Weights of a small mixture-of-experts language model, trained from scratch on English Wikipedia.
Size: width 192, vocabulary 10398, 38.6M parameters.
Experts: 32 experts in each of 6 layers, 448 xIELU neurons an expert, 1 pick a token.
Below are experts of layer 4 (counted from 0) of a mixture-of-experts language model. Rows are named router (the router's row for the expert), up (a neuron's input weights, with its number), down (a neuron's output weights, with its number) and show model dimensions 0-191. Each number is 50 + 10 x the weight over its row's rms, rounded and kept within 0 to 99.
After each expert's rows: a language model's description of what the expert responds to. This comes from a sample of Wikipedia text that the model never trained on.

# expert 21
router:71 40 40 62 59 48 42 44 68 62 49 56 63 56 61 32 49 52 63 54 48 63 51 50 55 45 36 53 16 57 50 61 38 36 64 56 52 59 47 54 40 65 55 41 57 45 38 45 46 41 63 42 45 33 56 44 59 55 72 47 42 51 48 58 37 39 54 58 48 54 62 60 44 49 52 35 54 42 49 52 43 46 50 53 55 55 34 44 37 55 48 49 49 57 59 49 56 63 49 37 63 44 29 44 49 59 43 33 43 49 36 36 45 73 37 66 56 55 59 53 39 49 36 39 43 44 34 41 40 56 49 62 70 60 56 47 53 42 46 64 47 67 60 43 36 54 79 38 57 53 60 58 52 32 43 39 41 57 62 51 41 52 38 41 50 40 50 48 55 46 53 51 48 38 52 46 67 55 80 54 53 58 53 58 43 50 50 37 60 32 65 57
up0:59 64 29 49 47 53 57 43 40 56 62 51 54 48 60 57 46 46 57 51 39 41 53 35 53 55 57 41 40 38 64 46 52 55 39 53 50 51 56 67 58 38 61 56 52 49 52 43 37 30 52 47 29 48 66 36 61 50 38 56 50 39 63 57 41 44 55 54 55 60 44 47 44 57 54 52 52 67 55 52 48 59 52 51 47 49 36 49 53 54 41 27 38 37 51 67 39 50 48 42 49 55 52 39 60 57 36 59 65 39 50 55 44 48 29 48 51 54 60 54 55 55 53 56 52 66 50 44 37 29 39 61 37 33 55 43 44 54 44 37 46 24 49 44 53 49 59 42 19 54 34 53 54 53 34 45 46 41 53 54 39 53 56 37 63 54 26 51 34 48 28 63 67 55 43 54 63 30 37 22 55 58 77 53 39 51 52 49 44 54 63 54
down0:42 46 40 30 40 56 48 53 39 53 45 48 70 62 56 55 38 39 53 55 60 23 41 30 66 31 47 47 54 59 41 57 27 41 46 54 49 58 63 58 60 45 48 61 57 56 36 50 45 43 48 47 50 70 44 56 56 49 36 55 49 35 50 41 57 58 43 46 69 58 48 60 49 44 79 51 47 33 48 58 48 54 59 47 66 29 36 52 35 60 43 49 51 54 37 60 62 47 41 57 48 31 59 45 44 68 46 43 53 32 41 57 54 67 40 60 51 52 49 45 50 51 65 52 42 46 53 35 40 62 48 50 47 28 46 58 57 46 32 44 41 45 33 30 48 52 40 44 43 63 41 36 53 63 64 45 50 53 57 44 41 48 46 40 49 57 54 50 60 45 70 56 59 43 59 74 50 66 52 28 51 43 54 65 51 54 42 42 38 59 55 58
What it handles: Mid-word syllables. Inner syllables of words and names, often before ing, ed or ic, e.g. algor'ith'm, Pr'ith'vi, ephe'mer'al.

# expert 10
router:41 51 54 51 51 48 49 43 50 47 72 44 37 54 57 44 69 43 58 51 62 47 34 38 46 67 50 47 59 45 37 45 60 59 52 28 53 51 52 61 38 57 44 46 51 46 58 45 18 45 52 55 47 51 35 57 60 66 61 47 55 40 59 52 50 61 44 60 68 64 39 65 37 50 63 53 45 48 62 50 55 43 39 54 64 41 53 52 57 45 46 45 40 49 40 41 69 37 44 56 64 51 61 37 32 64 43 35 46 51 60 43 46 58 43 30 60 71 23 61 51 29 64 56 42 48 59 55 60 47 33 56 64 41 51 48 65 62 32 52 40 65 57 44 45 49 59 53 52 57 36 42 34 41 49 57 34 40 50 49 65 58 63 34 60 47 62 34 45 50 50 62 50 55 55 41 53 51 35 47 49 34 46 59 59 33 54 54 33 63 54 48
up0:46 38 47 56 59 29 46 59 61 53 51 53 49 40 57 48 47 43 43 31 48 63 51 37 44 45 40 91 57 62 44 70 43 39 54 57 33 41 43 46 47 48 39 46 56 48 58 56 52 42 53 44 54 41 43 37 51 37 44 35 32 52 37 42 37 35 57 77 39 39 25 53 57 40 51 45 55 50 58 46 51 49 47 41 55 42 46 61 48 47 40 30 56 46 43 47 58 45 54 36 61 49 62 63 57 53 35 55 47 39 55 60 51 65 46 50 58 55 60 56 46 55 51 48 47 63 38 58 55 54 64 44 53 72 52 54 46 50 55 41 36 75 46 52 48 50 60 49 30 54 40 34 70 38 52 41 29 30 41 57 34 52 51 64 65 37 50 33 46 55 59 56 52 30 46 60 62 52 52 64 57 54 65 53 48 53 57 54 43 53 40 60
down0:51 50 48 47 57 54 40 70 57 40 45 53 47 49 68 48 43 53 53 46 58 54 54 44 53 45 66 66 53 57 51 51 64 43 50 60 35 55 34 59 37 39 43 60 48 38 68 42 58 64 39 51 58 65 31 33 62 45 46 62 27 52 32 55 41 55 51 60 65 63 48 49 44 34 43 38 58 24 52 72 55 41 65 29 49 45 46 43 65 45 54 45 59 52 40 35 34 48 47 31 55 31 42 57 50 66 61 56 55 40 65 60 66 44 42 57 50 53 43 60 35 59 48 47 58 53 33 53 41 43 50 54 49 60 42 54 52 52 34 43 26 55 52 49 41 48 56 49 50 43 39 49 60 54 54 50 39 40 43 19 40 59 35 65 71 40 52 55 39 55 45 59 51 43 47 50 59 64 48 49 48 54 71 70 46 53 42 43 51 58 42 51
What it handles: Place and time prepositions. Prepositions after verbs like based, located, held, released, such as in, on, at, into, between, plus the piece op in Aeropark.

# expert 0
router:51 34 37 49 61 44 47 64 49 43 41 48 45 61 49 57 39 65 42 53 45 38 63 75 66 61 32 57 39 56 45 33 46 42 51 44 49 49 58 39 39 56 49 48 52 48 34 50 62 44 41 46 51 53 61 48 56 51 45 41 52 39 41 55 45 47 48 36 66 46 52 45 50 48 41 47 43 63 53 45 63 57 46 62 47 48 64 40 42 59 43 55 42 37 27 45 53 67 65 46 61 46 40 44 51 33 49 60 59 54 52 59 43 65 59 38 27 60 64 48 67 60 58 41 38 46 62 51 56 60 43 72 64 64 60 56 46 42 52 47 54 47 48 36 53 32 61 64 53 49 59 41 36 57 51 42 45 67 44 36 45 38 53 55 59 37 66 51 59 46 85 39 34 51 49 56 45 51 44 69 40 27 51 63 59 69 49 58 37 56 40 38
up0:48 29 59 36 68 39 61 23 34 70 55 48 45 66 56 72 46 60 49 45 58 55 26 55 49 41 38 69 64 71 57 48 62 41 44 54 43 59 30 56 54 47 54 42 43 51 55 46 58 57 53 47 36 54 54 59 53 51 55 60 68 65 49 52 37 52 32 43 43 49 62 59 35 46 47 33 59 50 58 65 55 50 31 27 53 45 52 54 51 40 58 51 50 40 45 43 53 62 55 47 52 58 62 37 58 42 47 56 50 43 61 67 51 49 52 44 61 64 60 35 59 43 48 46 45 49 45 47 57 48 44 46 53 32 49 35 62 40 65 38 44 41 65 53 41 44 56 50 72 52 42 35 63 63 48 55 26 59 37 46 68 55 47 46 54 57 63 36 38 64 63 57 43 52 66 52 42 43 55 36 44 51 51 35 43 51 51 39 56 56 60 47
down0:44 47 55 45 57 67 46 49 44 58 45 25 43 46 32 41 65 67 55 42 52 51 39 53 39 32 31 46 46 43 57 47 58 39 32 46 43 43 59 53 51 45 77 58 53 59 42 52 56 46 62 62 30 60 52 47 46 56 45 55 65 52 53 63 66 52 36 47 39 63 28 51 41 53 42 38 43 53 60 45 52 50 65 35 46 42 59 29 73 41 55 58 24 43 53 39 48 42 52 54 47 35 41 45 45 52 46 51 70 64 59 39 51 58 62 62 38 61 48 46 39 62 60 49 49 61 68 35 55 53 46 48 51 41 54 57 53 64 37 64 57 53 62 69 50 54 46 48 43 58 59 57 60 53 34 54 55 42 56 43 40 39 38 34 60 48 53 46 39 53 58 51 45 52 43 44 45 32 63 52 26 68 30 59 46 42 51 41 61 45 47 39
What it handles: Mid-name word fragments. Short pieces inside proper names and rare words, right after an initial capital, as in D'n'iester, T'iff'on, D'res'den.

# expert 7
router:42 46 35 55 41 64 51 40 34 56 50 44 57 42 48 51 46 52 53 64 42 52 37 60 46 45 42 50 59 56 48 65 66 44 56 54 47 35 64 53 64 49 54 50 44 41 54 33 62 52 44 43 59 47 67 56 50 42 72 34 42 37 62 34 40 36 63 54 65 51 52 52 57 39 50 47 63 34 48 39 69 54 60 60 30 53 45 55 62 61 59 53 54 54 53 40 32 57 61 64 24 50 45 44 48 40 71 36 47 45 51 69 43 43 55 53 58 40 35 55 60 57 51 29 66 65 49 58 49 46 62 30 43 49 42 56 42 56 31 46 37 39 65 54 50 63 51 53 44 47 60 47 44 55 59 43 31 58 43 26 28 42 71 67 48 50 45 49 44 36 42 54 39 48 51 62 57 72 47 33 42 51 52 42 55 51 50 55 48 60 46 47
up5:64 51 78 54 55 39 25 38 33 50 63 62 57 58 25 32 50 65 35 43 49 50 50 59 56 42 58 55 72 62 56 37 53 58 47 41 59 41 43 42 52 43 39 41 48 55 57 41 58 70 50 50 55 50 66 37 46 56 45 54 52 41 37 45 42 58 49 60 45 34 46 49 51 52 49 43 36 57 36 55 56 59 39 55 57 53 50 31 61 34 45 59 42 36 48 52 49 35 64 58 61 64 51 52 41 43 56 49 65 42 54 42 46 54 47 29 55 55 58 50 52 61 23 76 49 47 52 53 41 30 40 65 61 42 57 55 53 20 55 48 60 58 49 46 60 50 58 42 51 48 49 56 51 58 42 64 53 46 50 62 60 57 59 45 67 39 55 48 50 63 65 60 39 58 58 56 60 42 33 54 42 46 50 51 52 72 67 45 49 47 44 65
down5:41 59 71 48 48 59 51 39 51 72 51 48 64 46 28 45 46 50 55 46 44 46 53 55 57 55 59 47 44 46 70 55 57 53 52 51 56 58 41 61 66 47 62 28 19 47 40 44 58 47 57 36 71 30 54 51 72 47 56 49 54 54 50 35 51 54 49 65 50 49 46 55 47 57 54 55 42 58 41 49 39 64 65 44 46 42 66 59 66 40 51 50 38 38 47 50 66 57 34 42 48 48 53 52 53 33 44 44 49 58 61 36 44 41 49 35 64 52 54 51 59 46 42 49 58 51 62 50 33 24 41 49 71 30 57 53 41 49 55 35 62 44 65 60 44 50 49 49 59 45 41 74 46 49 42 38 68 46 56 48 65 53 38 45 62 46 70 41 49 58 47 76 58 51 46 49 62 49 39 53 43 45 56 69 43 49 54 34 38 34 54 47
What it handles: Money and number digits. Digits inside money amounts and other figures, especially after $ or in thousands, like $300,000, $20 million, million, £.

# expert 16
router:33 43 48 33 61 64 61 45 49 43 62 35 50 47 46 56 62 46 38 46 39 41 61 48 61 50 57 75 55 47 60 38 49 56 54 64 59 62 34 49 58 58 34 52 52 64 57 47 54 60 53 42 46 48 59 49 61 61 53 58 64 66 60 47 41 67 35 53 56 30 77 37 47 60 52 69 42 60 47 56 32 61 43 49 32 42 35 42 42 54 47 65 65 61 31 50 47 41 57 44 62 54 47 50 36 45 33 53 53 43 52 45 42 45 62 47 43 45 45 33 29 58 54 49 59 50 40 60 55 54 43 44 32 56 54 52 49 60 52 50 64 39 57 37 65 48 51 57 70 58 59 41 57 53 50 51 56 60 49 40 85 44 32 41 39 57 69 44 43 49 57 37 36 41 54 36 56 50 46 30 47 51 53 50 44 36 47 46 62 46 58 50
up0:57 53 39 63 65 41 47 45 51 47 52 55 72 32 69 58 44 64 72 47 61 47 58 38 44 48 56 44 51 57 52 54 47 33 54 40 56 47 53 40 42 60 62 33 48 67 50 60 53 55 55 63 47 43 47 56 37 30 62 38 43 48 35 41 52 50 42 56 49 34 52 40 44 51 47 34 47 40 59 51 48 59 40 50 60 47 42 59 32 57 69 36 42 36 52 51 47 31 51 56 48 36 72 51 55 59 70 63 26 47 57 55 56 44 52 66 53 47 46 55 35 38 55 53 52 52 65 43 50 43 53 51 57 59 32 43 54 56 43 49 50 63 69 51 35 77 45 47 33 47 43 57 51 51 44 43 56 43 59 56 57 50 56 48 70 59 33 36 33 51 40 73 64 43 37 56 56 46 65 43 49 60 55 24 57 44 53 55 43 58 59 55
down0:44 69 33 46 47 56 44 52 40 64 45 61 49 57 55 44 44 69 49 54 41 64 29 53 24 51 25 55 43 53 52 35 39 53 49 52 40 55 51 40 53 49 47 52 51 62 58 50 35 42 51 53 45 53 59 56 69 61 57 33 67 47 38 58 67 59 59 58 56 39 46 40 57 52 47 53 48 46 43 58 72 41 66 42 55 52 55 58 59 57 37 44 53 53 47 56 50 45 57 54 32 59 59 40 51 58 55 43 41 56 58 36 52 44 43 67 47 61 54 27 39 51 55 39 55 48 58 70 41 45 52 48 45 50 56 62 63 46 37 50 43 44 56 41 53 42 50 42 47 47 49 54 60 76 41 54 25 48 52 65 60 42 44 43 59 38 58 42 49 82 50 66 53 25 21 63 47 55 49 69 53 49 63 44 54 44 56 57 56 51 39 60
What it handles: Biography word pieces. Word starts and name fragments in biographies and sports careers, like Hathaway, Early life, athlete, band, board, team.

# expert 31
router:60 45 50 49 46 49 33 46 40 41 38 41 50 36 49 51 46 43 61 41 43 56 40 53 36 32 57 46 51 26 46 53 50 48 50 63 43 42 50 52 32 51 45 69 64 61 52 54 48 46 57 52 42 34 63 53 52 44 38 38 69 43 43 54 42 27 54 50 41 68 48 37 42 73 39 34 63 59 46 50 44 62 42 55 58 66 48 52 48 38 48 50 29 48 54 67 56 48 59 46 63 55 56 45 41 54 34 37 39 51 58 59 37 43 49 57 59 43 41 53 39 61 60 61 43 58 56 53 68 70 34 42 44 39 62 47 53 41 53 59 44 40 32 64 68 44 37 44 65 34 41 61 34 43 38 50 62 52 66 61 52 61 40 48 66 35 66 41 35 51 55 71 58 50 34 53 43 59 58 44 57 46 44 48 34 47 42 54 59 49 40 66
up5:36 42 45 58 47 60 60 55 55 75 54 54 44 60 42 50 38 41 47 50 61 58 45 41 50 65 36 55 69 53 33 47 48 53 64 52 29 50 58 49 44 57 48 59 57 58 45 37 46 64 56 41 42 34 51 63 39 40 53 53 46 66 40 29 46 50 22 51 43 44 66 58 63 47 50 36 57 49 42 58 49 43 48 63 49 44 51 48 58 63 51 59 38 50 59 56 70 44 44 54 41 66 51 71 50 64 46 50 50 43 41 60 52 40 47 43 51 42 37 37 27 49 63 44 54 58 52 44 54 38 31 44 56 42 45 46 50 57 46 56 55 38 33 51 51 44 57 53 50 54 50 52 66 53 41 37 43 39 49 34 51 55 46 63 43 36 43 36 57 47 40 32 58 59 55 62 53 46 54 56 55 38 58 69 27 34 30 44 26 75 62 64
down5:52 55 58 54 42 35 50 32 68 50 50 40 45 21 59 44 57 47 59 51 53 44 41 40 42 39 39 49 52 45 38 53 44 43 38 70 48 72 41 54 38 63 36 50 57 63 54 61 53 59 58 64 26 45 51 37 65 65 51 43 48 48 51 43 63 45 54 55 65 38 67 45 63 57 48 52 55 52 62 35 57 59 41 57 64 57 55 61 49 42 46 39 74 68 51 67 47 52 68 35 66 41 70 46 36 37 53 49 43 77 65 49 46 34 56 54 57 44 36 44 48 57 44 65 46 57 66 52 63 61 40 58 41 39 63 47 51 51 48 47 58 62 65 59 58 53 52 45 29 51 62 56 61 42 56 67 64 50 57 44 51 57 58 43 33 60 47 55 41 42 48 42 44 56 37 39 40 41 36 50 53 61 50 37 53 42 51 48 52 49 48 43
What it handles: Ordinals and past participles. Ordinals like first, second, final, and past participles after was or were, such as sworn, transferred, won, held.

# expert 18
router:68 34 43 40 68 45 41 47 61 51 72 47 48 45 51 45 53 45 60 58 48 41 50 39 56 45 54 44 66 54 55 37 55 50 53 38 44 70 56 41 38 57 72 72 47 40 54 51 48 63 56 49 49 62 59 47 55 40 48 65 59 56 63 61 27 30 30 41 51 44 46 28 43 45 45 44 46 61 45 53 38 28 45 49 35 55 35 52 32 46 61 45 38 52 35 58 47 55 49 63 61 49 37 46 49 49 49 48 44 53 66 41 53 34 53 55 59 63 49 44 47 63 53 61 58 46 37 61 51 57 57 54 49 57 68 48 44 45 59 69 75 65 57 42 45 48 50 49 52 37 56 48 36 56 45 59 45 48 57 73 64 42 32 44 69 52 39 26 50 55 46 53 74 58 51 45 51 57 47 49 44 43 48 42 47 43 60 38 62 32 63 53
up0:50 55 18 51 55 38 39 40 56 43 51 44 50 66 57 38 60 53 42 59 30 56 62 66 40 65 53 43 54 51 44 59 55 38 46 53 55 65 42 48 55 55 64 64 56 44 51 48 44 48 55 68 29 41 33 59 44 35 53 63 46 73 62 60 39 51 47 62 56 50 31 48 43 71 54 59 64 55 44 44 53 57 58 47 43 57 51 63 34 70 59 67 44 46 49 36 21 54 59 46 35 41 47 38 36 34 47 60 49 42 55 58 55 69 63 48 43 50 47 49 53 44 47 54 53 43 54 62 42 68 54 49 51 61 48 53 46 63 30 59 39 50 38 49 47 36 67 53 49 61 60 69 55 49 45 50 50 46 51 59 63 53 47 43 47 66 43 59 53 51 57 47 33 37 52 56 46 63 30 52 45 35 52 61 37 45 34 63 38 39 62 45
down0:49 59 56 49 49 53 35 63 40 60 62 42 45 61 36 65 53 34 52 52 49 36 44 51 45 55 51 47 51 49 45 49 52 48 48 54 59 53 51 57 59 51 52 58 52 56 50 43 52 28 66 56 38 71 47 55 40 24 33 37 50 52 69 59 53 48 65 40 67 38 39 26 63 54 40 57 62 36 57 64 55 52 43 32 54 53 61 52 60 61 56 49 40 70 51 46 44 53 46 53 34 56 42 49 56 48 37 42 34 30 49 67 59 56 67 57 44 57 40 46 51 45 41 39 56 42 50 67 79 44 54 32 52 49 71 45 64 46 53 33 49 57 35 45 44 61 41 52 56 52 51 47 36 57 50 41 43 52 44 59 61 41 58 43 35 67 36 32 59 33 41 26 64 63 41 39 53 46 55 61 64 47 50 52 47 46 44 56 66 50 48 56
What it handles: Personal name pieces. Middle or final pieces of personal and place names after Ar, Mar or Le, and titles like Lord, Duke, Earl.

# expert 25
router:49 49 49 58 60 56 38 55 33 61 37 48 41 63 42 54 49 54 69 23 47 72 32 29 57 40 53 68 68 49 49 52 50 62 58 36 64 58 63 40 54 37 54 47 48 51 42 47 41 60 48 54 49 52 28 69 61 40 45 51 55 52 67 34 46 51 37 37 53 41 55 42 45 36 58 55 42 55 55 53 50 50 45 33 42 64 45 51 55 37 57 43 71 42 38 50 46 49 40 47 58 44 55 56 55 62 42 66 56 47 46 56 61 34 54 47 45 35 39 42 61 45 33 44 45 48 44 50 57 49 44 36 27 35 45 49 46 51 52 50 58 47 47 45 63 47 51 48 46 56 35 72 68 52 37 42 58 48 41 54 50 69 54 39 43 39 68 48 46 64 42 52 57 24 63 47 49 56 42 70 60 49 53 51 44 52 32 77 42 42 44 51
up5:52 51 44 50 58 58 64 53 42 61 54 58 40 56 39 27 58 36 60 51 71 54 51 57 45 48 62 65 56 62 55 33 55 37 66 64 53 59 57 44 47 54 52 67 49 58 44 49 55 56 55 56 32 59 62 38 51 48 40 55 34 42 64 48 36 59 59 42 42 44 59 46 55 44 51 49 40 54 39 42 60 68 55 53 47 49 38 41 42 38 38 35 52 43 57 51 43 46 32 47 54 50 71 52 46 57 53 46 61 39 82 54 35 44 39 65 56 66 57 50 42 44 49 42 50 55 58 46 54 33 36 54 33 54 51 40 45 54 69 48 46 31 56 36 37 47 65 52 42 38 39 56 52 60 71 67 53 66 60 40 54 45 66 39 50 32 66 36 45 43 53 35 70 50 63 52 47 50 45 29 55 36 53 57 47 59 36 63 40 55 44 56
down5:59 53 61 48 32 56 70 59 58 31 49 40 70 50 64 41 67 30 53 61 57 47 47 47 43 56 59 68 29 60 60 44 49 51 58 67 32 59 37 44 42 61 44 45 63 48 47 46 48 58 63 51 53 37 52 52 52 50 52 48 52 65 57 65 46 39 64 36 38 54 46 60 54 40 55 31 45 66 63 53 51 54 37 51 49 52 57 64 34 50 65 45 47 59 34 35 47 33 55 53 82 48 45 49 45 54 64 49 41 39 67 43 40 47 55 34 47 50 48 42 56 73 56 48 44 49 59 52 40 52 46 54 49 40 39 37 45 60 50 47 42 57 41 47 58 60 59 39 34 45 44 44 54 53 37 44 44 52 46 58 64 53 51 47 52 69 62 56 59 46 37 49 65 62 26 58 36 50 65 42 48 48 49 31 65 52 61 48 34 28 58 50
What it handles: Auxiliary has, had, there. Verbs has, had, have and existential There before been or a, plus pipes and cells in results and sports tables.

# expert 17
router:44 48 60 57 50 47 38 60 35 35 45 56 43 30 48 48 49 51 57 39 51 54 30 47 43 43 70 51 51 47 66 33 60 54 45 68 51 52 38 42 46 32 54 53 42 42 67 46 50 64 39 39 68 62 70 51 50 46 59 57 28 32 58 44 45 32 55 49 61 36 46 39 61 58 42 49 61 51 54 47 50 40 47 36 54 61 56 55 41 58 38 58 34 29 49 49 43 43 49 53 45 62 55 53 29 44 51 37 49 52 71 50 41 47 51 33 43 58 50 42 40 61 37 65 34 34 58 30 53 43 58 66 32 28 59 51 37 58 54 45 41 54 54 63 66 42 46 51 58 49 51 40 50 40 55 55 45 46 45 53 62 49 53 59 69 40 46 44 69 50 47 50 52 47 35 60 65 57 61 64 33 65 53 55 44 44 49 61 43 42 31 59
up0:49 50 54 57 55 55 49 43 52 56 54 61 43 71 45 44 42 78 42 47 51 52 47 25 33 50 59 40 53 49 56 52 51 48 27 34 57 49 61 50 72 48 52 53 56 38 43 54 56 52 36 61 44 67 45 33 38 51 60 38 36 64 45 56 47 62 64 48 36 32 30 38 41 42 47 49 46 53 52 58 38 74 43 49 71 51 49 61 54 30 57 69 67 64 49 45 45 58 47 45 61 64 53 52 47 49 57 53 73 35 51 54 46 56 47 53 76 57 55 69 30 45 61 56 55 46 40 55 40 40 54 39 48 57 42 50 42 57 48 31 55 43 56 51 47 40 56 50 44 62 43 58 64 51 47 71 64 50 54 51 56 57 31 36 42 44 56 43 50 33 54 46 49 43 37 59 56 54 39 51 59 28 42 54 62 47 62 50 52 63 61 48
down0:44 39 55 27 54 52 69 43 50 34 39 50 56 31 67 37 56 43 50 64 46 54 65 50 68 46 48 43 55 60 52 50 51 60 51 61 53 46 43 50 44 58 38 51 42 41 51 69 69 49 49 56 47 45 32 50 47 56 70 47 34 55 37 36 59 60 54 48 61 39 49 41 45 45 68 53 56 52 56 47 47 28 32 57 56 52 59 57 51 51 53 48 50 64 63 51 60 54 54 66 57 35 57 52 32 50 51 56 61 55 62 54 49 52 58 48 64 45 49 28 45 47 63 68 51 39 45 66 65 52 54 57 52 78 39 53 65 43 70 33 39 67 60 49 50 60 56 54 54 66 75 68 33 65 65 56 44 55 53 49 44 44 53 43 41 48 48 58 43 63 45 34 54 52 54 45 56 51 66 47 64 59 49 57 44 40 66 46 57 71 41 57
What it handles: Month names and No. Month names in dates, such as January, May, October, and the period in No. before a number, such as No. 10.

# expert 6
router:31 71 44 48 34 61 66 38 42 51 38 30 63 45 59 48 32 31 61 47 47 58 51 47 54 41 43 52 58 45 59 48 62 38 44 52 70 49 55 56 43 59 68 37 41 60 37 47 53 59 61 49 62 70 36 39 56 58 67 66 42 54 61 37 43 25 49 43 41 48 64 50 47 39 55 57 61 40 54 37 52 55 56 68 50 65 43 64 41 61 69 49 55 53 53 44 53 69 48 59 55 62 49 59 35 51 63 38 52 43 33 54 54 42 48 51 52 44 56 39 57 47 40 45 48 61 44 40 25 29 45 42 55 51 42 46 48 44 47 49 46 65 70 45 53 64 43 33 31 65 43 50 56 50 49 62 49 49 45 48 47 64 48 67 53 47 36 50 61 55 46 70 67 52 60 47 43 53 46 47 55 66 53 54 47 65 53 67 52 65 46 48
up5:60 60 71 59 55 59 47 47 59 60 55 45 35 62 33 59 66 44 32 66 65 42 47 50 49 47 51 40 47 48 44 59 32 77 56 51 53 37 44 47 51 43 42 40 57 52 46 51 46 47 62 28 52 49 63 57 43 63 59 46 54 43 54 38 40 59 41 52 54 72 59 54 62 68 61 42 47 60 44 51 52 66 33 45 70 49 54 45 71 55 39 44 53 39 49 45 57 50 51 40 45 50 68 55 52 53 39 42 49 43 49 65 47 44 44 44 42 32 45 60 37 50 48 40 60 28 44 55 70 49 62 63 43 62 63 65 41 30 62 36 55 33 42 45 52 38 41 61 50 48 52 68 53 59 46 39 52 35 48 45 45 32 61 59 51 35 55 48 51 41 48 43 40 61 43 62 72 50 56 41 61 33 51 45 42 35 59 39 52 53 64 34
down5:43 61 66 49 25 58 35 50 32 60 17 35 45 58 48 40 43 61 38 37 51 48 58 49 46 59 56 41 48 54 45 74 43 61 43 39 47 54 53 56 67 43 41 52 50 63 51 48 42 42 38 45 51 57 52 29 51 63 45 37 50 50 53 42 48 55 66 39 63 41 46 45 56 65 54 51 54 48 53 44 36 53 46 39 51 48 48 34 37 44 51 48 40 55 62 43 50 50 36 45 54 44 36 50 68 55 54 41 53 78 37 55 46 49 55 68 46 37 51 46 53 57 49 40 58 32 53 49 49 35 58 58 54 64 54 63 38 39 50 43 45 39 34 49 68 53 42 52 53 59 39 42 60 49 25 57 65 37 47 46 55 73 38 46 56 52 62 66 59 55 39 50 63 58 60 48 48 32 26 39 52 51 42 42 47 47 46 45 35 34 62 64
What it handles: Plural noun endings. Plural nouns and their suffixes (s, ers, ions, ities) in explanatory prose, e.g. words, conditions, players, properties.

# expert 22
router:58 47 57 50 55 43 55 42 47 51 57 67 34 42 63 69 55 54 45 29 40 69 46 46 61 60 64 47 54 66 47 56 59 64 61 49 46 44 71 49 63 44 45 54 50 53 43 57 56 44 48 51 27 28 31 54 42 53 60 33 46 44 55 47 49 42 60 48 45 46 63 64 49 66 57 63 50 39 59 52 44 40 55 48 33 58 45 65 59 64 37 30 53 38 53 59 50 38 62 45 57 30 44 43 62 66 49 37 47 48 30 43 60 68 51 55 49 47 51 49 47 59 35 39 43 63 41 71 52 45 26 50 63 49 60 60 82 59 42 36 49 44 50 39 49 55 58 57 63 47 45 41 52 49 39 62 53 59 42 46 33 41 64 47 56 57 46 47 48 47 40 52 60 38 46 52 60 36 53 45 55 59 51 69 59 44 64 51 62 50 63 55
up0:42 38 57 62 51 58 54 54 55 33 52 55 64 66 64 29 50 55 58 67 47 45 55 51 44 61 63 45 54 50 45 61 73 55 78 50 50 45 58 46 44 55 38 57 47 56 40 56 44 52 40 62 47 69 58 46 44 49 72 53 51 51 38 41 40 47 55 57 40 25 39 58 49 41 52 47 52 59 51 58 49 63 42 72 55 63 50 35 55 52 53 56 49 49 45 51 32 47 63 49 55 61 52 41 57 44 45 32 36 45 38 56 48 33 42 49 71 32 29 34 41 52 44 73 47 49 54 56 59 57 37 58 54 44 44 58 34 64 58 31 49 64 51 62 50 61 41 43 49 46 57 37 29 57 51 43 39 31 55 59 55 48 31 53 49 48 63 45 42 40 48 56 36 36 63 49 37 52 41 69 51 36 45 32 45 45 55 48 42 63 49 46
down0:50 42 76 59 45 44 47 41 55 52 45 53 54 53 46 66 41 55 36 50 62 55 61 37 43 55 38 41 53 50 38 44 48 48 45 58 34 59 56 55 28 53 51 51 47 61 28 62 59 54 54 36 54 40 36 43 32 37 69 56 52 38 58 50 43 45 64 59 50 38 50 43 46 34 57 69 47 56 49 45 52 64 62 58 53 33 39 51 76 62 28 45 57 55 38 48 44 59 51 47 46 33 47 42 51 25 37 54 59 62 45 51 34 57 41 72 46 45 35 48 55 55 69 63 55 70 35 64 44 32 39 62 38 52 49 52 36 54 55 51 61 38 49 44 53 39 52 47 53 41 48 36 69 55 56 39 36 42 48 52 60 44 51 41 45 65 61 48 46 52 45 42 59 33 30 39 45 52 47 55 51 28 43 38 44 48 43 37 43 50 44 56
What it handles: Coordinates, times, CJK bytes. Degree and minute symbols and digits in coordinates, times and track lengths, plus byte pieces of Chinese or Thai characters.

# expert 2
router:66 62 44 52 53 54 51 40 59 44 38 43 28 71 38 62 46 62 39 53 54 59 53 36 36 54 60 44 51 55 48 43 50 49 49 61 61 54 65 57 64 38 43 39 46 67 50 68 45 48 46 49 49 48 46 33 51 53 40 48 46 34 49 56 39 52 65 56 57 64 48 66 60 53 56 44 73 59 57 56 36 52 49 53 53 56 65 48 50 51 55 60 66 66 63 51 61 58 56 46 47 64 63 50 63 53 54 59 64 49 56 63 60 64 33 53 58 45 47 56 38 57 56 38 48 54 37 49 50 68 45 51 49 60 33 33 70 48 64 64 38 44 55 41 44 36 57 46 37 35 54 45 66 66 51 54 61 32 40 53 38 65 54 73 61 53 47 50 38 50 41 37 50 68 56 51 37 44 67 42 41 38 49 50 45 73 64 62 34 54 35 58
up0:49 38 40 75 59 56 48 54 44 66 55 54 54 51 49 56 52 63 50 67 74 29 55 56 31 29 55 67 67 37 40 64 47 53 45 46 51 55 31 35 51 54 61 33 52 38 61 52 51 36 60 58 39 36 55 44 46 57 49 50 61 57 38 41 44 54 41 63 36 39 60 50 42 59 50 38 56 49 59 44 43 68 50 66 51 51 35 68 33 51 39 36 45 50 51 59 63 59 38 33 47 43 48 35 51 42 43 49 71 38 51 55 48 51 39 45 52 63 49 40 56 36 41 54 40 44 51 47 49 41 50 39 50 70 50 39 40 62 57 48 55 55 46 61 43 61 54 58 51 38 46 62 51 64 60 56 34 41 46 59 53 66 56 40 45 54 52 44 48 53 47 58 41 53 54 47 71 74 49 40 46 42 56 53 48 33 58 59 70 66 63 25
down0:59 52 34 42 56 56 44 54 41 52 54 42 50 45 46 55 37 46 44 27 64 59 49 52 46 54 48 53 64 47 50 61 60 53 68 45 51 42 37 50 48 47 60 47 49 55 69 25 37 66 73 56 47 53 71 44 42 55 53 59 55 77 44 53 57 49 46 51 57 42 40 52 72 44 42 50 42 30 66 59 44 63 50 58 54 48 38 58 34 52 47 47 55 51 37 47 54 55 68 44 36 44 47 50 53 44 53 46 45 64 63 66 32 16 42 41 45 63 48 37 43 49 37 55 48 48 59 18 56 53 37 57 59 62 54 37 45 70 53 48 39 45 48 54 26 63 50 47 41 48 56 61 46 37 69 49 60 43 52 42 62 43 59 56 36 54 46 30 45 45 46 52 51 37 40 51 56 50 36 53 43 49 54 56 34 42 65 49 49 53 61 54
What it handles: Table cell tokens. Closing parentheses, pipes, spaces and short pieces inside wiki tables, especially climate data and racing results, such as 26.8), |, 3.